Experts of a small language model: width 192.
Below are experts of layer 4 (counted from 0) of a mixture-of-experts language model. Rows are named gate (a neuron's input weights, with its number), up (a neuron's input weights, with its number) and show model dimensions 64-127. Each number is 200 + 30 x the weight over its row's rms, rounded and kept within 0 to 999.
Before each expert's rows: a language model's description of what the expert responds to. This comes from a sample of Wikipedia text that the model never trained on.

# expert 3
Table cell separators
gate0,220,185,195,204,189,211,207,243,184,221,218,249,171,200,175,163,199,205,215,170,181,127,209,174,220,190,163,151,279,258,243,207,168,199,208,172,243,207,252,200,128,230,176,189,248,226,185,205,164,180,171,234,216,202,200,178,229,187,114,149,204,205,185,159
up0,225,204,208,176,145,206,227,188,178,186,276,251,210,200,199,175,196,205,175,174,208,189,212,171,195,213,187,159,243,251,202,176,216,236,210,151,195,215,276,214,181,248,188,179,223,235,238,193,182,194,136,228,232,155,192,197,194,198,162,167,243,173,182,150
gate1,196,243,199,229,200,207,185,197,244,234,190,276,276,207,219,188,215,222,215,168,209,187,190,261,205,270,225,167,163,206,236,230,203,186,221,252,250,164,242,138,229,193,244,255,216,161,238,188,196,193,221,205,220,206,174,191,227,175,198,236,223,202,202,233
up1,186,134,183,174,170,197,250,192,189,172,231,174,183,173,210,222,185,231,184,201,206,242,213,221,177,187,179,226,220,138,186,187,177,158,203,180,153,212,200,177,168,210,219,155,190,194,118,156,209,171,232,203,180,216,221,215,128,188,209,185,270,197,146,225

# expert 52
Foreign-name openings
gate0,228,221,189,189,166,195,214,135,185,197,196,227,204,217,193,256,189,131,200,215,176,229,215,201,197,220,236,184,228,229,174,203,220,153,161,248,194,176,215,184,230,192,169,167,187,203,172,218,187,221,140,176,167,208,145,195,220,163,214,145,246,171,237,252
up0,212,200,173,192,242,174,209,187,184,216,181,208,155,241,175,219,229,205,248,187,154,206,219,210,204,222,177,234,205,133,237,201,162,164,219,246,155,175,176,270,189,229,270,226,188,175,188,202,232,246,239,187,168,174,202,207,180,214,181,198,165,228,209,230
gate1,181,187,263,241,189,232,149,177,189,192,173,173,187,189,202,214,172,166,202,187,230,162,184,104,257,176,218,183,198,170,234,174,206,197,164,207,137,217,239,175,192,195,241,214,228,268,187,146,210,241,165,195,242,138,195,221,175,225,211,217,145,189,182,234
up1,159,189,199,221,217,183,147,199,262,193,250,213,197,185,162,182,199,169,188,223,219,210,171,152,195,233,220,255,166,239,244,178,188,183,153,172,227,219,232,189,209,233,231,201,260,215,225,228,154,183,192,185,235,153,183,214,188,210,195,255,141,169,198,209

# expert 40
Name-internal syllables
gate0,210,208,217,191,165,198,158,243,184,185,239,212,188,193,198,192,166,160,206,176,190,165,140,141,214,177,185,167,178,217,234,142,155,143,178,176,202,264,176,205,144,166,192,208,182,241,128,204,200,202,195,207,191,176,212,191,143,188,161,147,201,207,222,198
up0,206,190,197,227,186,180,204,188,204,240,204,246,193,268,200,153,153,207,275,129,189,184,121,189,232,210,227,201,240,190,193,133,156,225,195,167,223,182,161,236,177,197,200,199,243,225,195,217,199,190,162,221,210,228,163,224,168,174,238,210,235,223,170,169
gate1,205,213,169,162,233,189,210,145,190,189,233,242,258,208,211,173,200,219,212,144,169,196,194,188,166,230,244,253,222,192,171,192,187,217,214,152,188,223,222,183,192,218,217,238,203,252,216,232,226,254,200,206,206,212,272,239,187,309,215,233,216,198,186,243
up1,165,207,126,164,229,267,173,215,199,187,211,168,179,175,232,206,179,165,227,183,202,184,203,254,273,194,130,201,138,147,177,238,240,238,202,139,162,210,217,209,182,213,182,218,196,221,262,207,183,195,179,191,176,215,256,164,179,235,224,197,211,165,188,132

# expert 7
Personal name pieces
gate0,176,193,199,183,169,221,189,227,156,222,216,202,198,215,211,191,222,219,166,215,223,180,222,184,177,220,206,175,240,174,153,215,215,224,210,142,244,184,269,215,254,162,237,205,203,195,149,196,164,220,207,244,213,226,269,224,205,230,203,249,224,197,202,233
up0,184,178,203,199,252,193,232,200,228,241,195,190,203,203,256,242,166,194,188,225,212,225,193,176,177,249,225,233,128,211,206,200,182,173,184,196,196,210,157,194,190,238,176,218,163,219,197,210,253,185,240,212,206,196,176,148,230,158,265,250,169,219,190,198
gate1,186,185,189,178,194,270,209,269,202,244,211,185,232,191,210,247,169,196,180,221,206,179,224,168,197,193,125,169,213,167,145,231,185,206,171,206,200,191,175,208,180,218,203,196,182,256,161,217,238,164,188,193,177,193,215,195,204,201,237,190,210,216,189,170
up1,177,186,198,237,141,279,215,162,125,120,226,215,201,131,236,233,163,226,207,181,224,221,239,201,188,217,196,228,200,192,209,164,190,229,203,179,174,207,222,172,209,180,155,223,210,166,190,223,200,170,264,232,239,220,196,171,217,218,234,203,172,242,201,148

# expert 60
Mid-word stems
gate0,211,219,204,187,208,200,210,137,208,196,213,193,217,231,176,139,193,244,192,147,172,244,204,223,150,218,205,201,205,194,186,196,180,226,228,263,206,190,184,159,235,204,201,210,177,245,149,251,285,184,198,186,153,182,170,179,169,148,166,222,178,192,206,235
up0,194,217,226,220,186,158,214,207,198,216,237,182,205,213,165,211,208,220,231,197,183,206,178,231,214,212,160,199,220,212,174,181,200,221,214,229,229,148,186,166,229,170,214,204,131,254,151,241,230,171,221,184,170,205,217,181,166,137,159,212,248,240,184,170
gate1,132,233,212,198,131,134,181,153,230,231,195,176,213,261,180,215,196,123,213,175,203,177,167,184,200,218,246,162,227,212,224,218,237,263,202,228,209,155,146,228,184,240,243,165,181,179,198,209,179,262,209,212,235,198,206,192,180,216,225,231,266,150,203,214
up1,230,228,220,191,161,212,221,189,142,212,223,169,155,205,195,209,235,196,207,220,172,220,156,200,206,243,202,212,224,174,156,207,141,135,214,196,193,234,241,185,159,218,227,198,177,242,207,194,194,160,241,200,187,201,173,220,232,179,166,215,193,237,186,188

# expert 28
Technical word stems
gate0,193,140,193,193,220,207,192,178,217,197,200,204,188,211,189,201,196,133,190,252,175,206,226,192,211,169,236,147,238,147,163,202,251,185,190,149,216,227,255,155,262,199,223,174,203,198,220,227,167,229,196,288,206,211,174,208,168,174,240,201,147,163,186,157
up0,214,197,185,245,208,178,214,217,135,191,197,171,184,199,256,133,212,236,184,193,189,185,222,241,174,206,194,167,189,266,161,199,172,231,168,235,250,155,230,177,154,183,139,231,200,182,175,183,190,257,173,165,228,182,146,183,195,200,223,203,187,125,205,232
gate1,222,185,213,210,204,189,219,189,197,180,173,169,227,199,258,202,210,144,160,227,208,277,182,247,192,211,209,198,230,171,245,189,200,211,199,177,144,180,182,196,232,226,197,187,169,209,192,215,239,199,176,222,183,187,146,158,157,173,216,210,183,228,203,235
up1,211,202,166,220,236,240,200,181,196,213,189,197,214,189,228,187,204,198,178,162,251,157,185,251,170,265,162,197,234,185,202,250,219,198,233,204,166,196,200,225,170,224,241,211,159,227,186,215,187,182,158,186,200,184,186,230,241,183,206,198,191,236,222,218

# expert 57
Japanese and Asian name syllables
gate0,166,199,209,195,235,239,180,198,235,162,210,188,196,206,200,252,222,243,183,183,221,178,178,242,194,170,166,160,215,199,181,200,216,228,220,227,217,203,208,168,157,196,141,192,267,202,229,181,212,171,218,264,220,242,170,282,217,170,210,233,212,215,195,147
up0,161,218,226,209,224,213,214,156,239,199,233,164,197,179,172,203,202,204,151,176,244,196,234,216,220,173,160,177,236,199,180,200,253,225,252,238,187,199,148,227,196,165,147,246,209,184,222,144,217,193,200,225,209,211,171,233,173,184,201,218,163,191,182,163
gate1,153,222,219,246,230,208,218,222,194,182,215,247,191,244,188,169,172,150,222,151,189,184,212,196,151,206,191,212,233,190,176,160,206,219,147,147,218,203,218,195,225,208,206,252,245,271,160,207,161,188,230,164,214,179,207,212,200,171,221,215,260,200,162,199
up1,246,217,208,186,198,219,179,181,274,236,150,153,150,173,169,191,209,220,199,194,196,206,160,219,195,163,243,235,157,253,208,181,165,195,220,203,209,211,297,161,183,211,209,169,182,174,184,180,264,210,208,213,250,196,207,218,188,220,162,179,168,198,246,188

# expert 48
Word-initial prefixes
gate0,277,165,189,228,158,185,187,169,208,258,238,221,200,209,204,187,217,204,260,210,157,181,249,197,226,195,195,186,220,178,189,186,152,206,190,190,189,193,220,199,184,216,258,215,186,186,156,172,162,144,185,199,142,149,176,178,194,198,188,250,176,193,207,173
up0,245,251,129,247,188,170,190,174,210,154,225,217,197,209,213,165,210,189,219,237,195,189,185,224,215,248,212,153,198,189,185,193,206,213,224,148,162,201,214,176,189,208,205,222,175,234,159,163,238,182,195,107,166,149,206,182,180,206,169,232,185,157,214,205
gate1,170,186,189,227,175,215,182,162,178,163,221,246,241,207,220,178,189,225,181,279,166,246,232,222,206,184,234,216,234,202,198,184,213,177,214,210,204,239,214,183,234,182,195,201,221,174,198,187,198,196,251,235,205,170,242,195,216,160,180,144,186,199,217,173
up1,172,193,247,216,265,207,205,178,139,202,159,171,171,193,169,229,219,195,125,138,227,177,236,205,216,185,215,236,184,196,207,186,212,177,240,244,221,184,215,205,178,211,211,212,232,264,132,228,206,227,170,198,250,145,154,157,226,147,196,227,149,179,199,179

# expert 1
Place-name word pieces
gate0,239,170,201,186,254,184,179,256,199,242,222,165,175,212,183,164,159,240,175,222,146,196,189,230,207,212,107,241,176,181,206,207,201,218,220,184,166,183,216,206,220,201,191,185,229,202,181,210,195,175,215,215,232,179,184,226,180,197,166,159,217,193,239,212
up0,219,189,219,172,223,171,210,222,191,186,188,225,174,174,168,164,153,238,171,207,184,234,103,167,209,190,242,190,235,191,211,213,201,203,234,177,189,157,227,176,174,226,189,184,210,170,190,235,260,273,182,236,213,150,207,156,163,237,234,238,132,194,235,212
gate1,238,169,208,240,198,191,180,165,226,235,191,218,140,219,206,179,181,168,207,185,167,201,176,248,226,151,195,228,212,162,229,170,192,234,230,201,163,220,192,250,207,144,269,205,244,178,215,202,146,202,235,205,221,201,225,179,154,206,234,170,248,204,215,235
up1,221,219,238,231,216,164,180,268,141,166,210,165,209,206,214,176,185,157,214,216,198,246,231,201,191,199,186,243,168,155,221,271,223,200,233,230,264,202,183,254,174,183,260,201,223,212,199,183,154,235,196,236,194,187,221,235,198,161,185,291,223,134,250,208

# expert 58
Table and list separators
gate0,224,159,200,167,215,192,218,179,161,226,155,212,222,230,188,186,127,240,179,193,233,145,127,200,215,168,239,233,258,214,252,148,162,183,225,220,204,179,209,202,218,188,149,172,176,204,156,183,228,209,190,149,203,194,177,215,245,219,246,150,195,222,183,192
up0,219,164,205,171,189,212,183,153,162,243,124,211,210,222,186,195,170,204,180,231,225,189,99,158,225,211,248,232,228,231,206,147,183,202,228,226,223,175,207,212,191,213,153,151,201,219,141,160,247,200,181,163,203,220,191,213,223,198,227,185,190,197,208,155
gate1,201,242,223,209,183,187,216,166,195,159,199,178,181,191,167,203,217,232,160,222,197,198,174,143,232,248,264,199,174,252,222,222,197,242,178,173,167,199,210,242,207,213,223,167,163,211,133,208,225,214,203,180,193,174,219,183,173,168,238,171,191,145,201,198
up1,170,216,183,211,198,243,213,190,207,184,199,180,182,175,195,174,194,242,193,219,219,203,197,174,189,236,263,229,148,266,204,232,175,183,174,159,244,200,192,231,179,227,200,196,173,206,160,176,213,148,161,204,215,201,254,249,156,175,248,146,173,189,213,217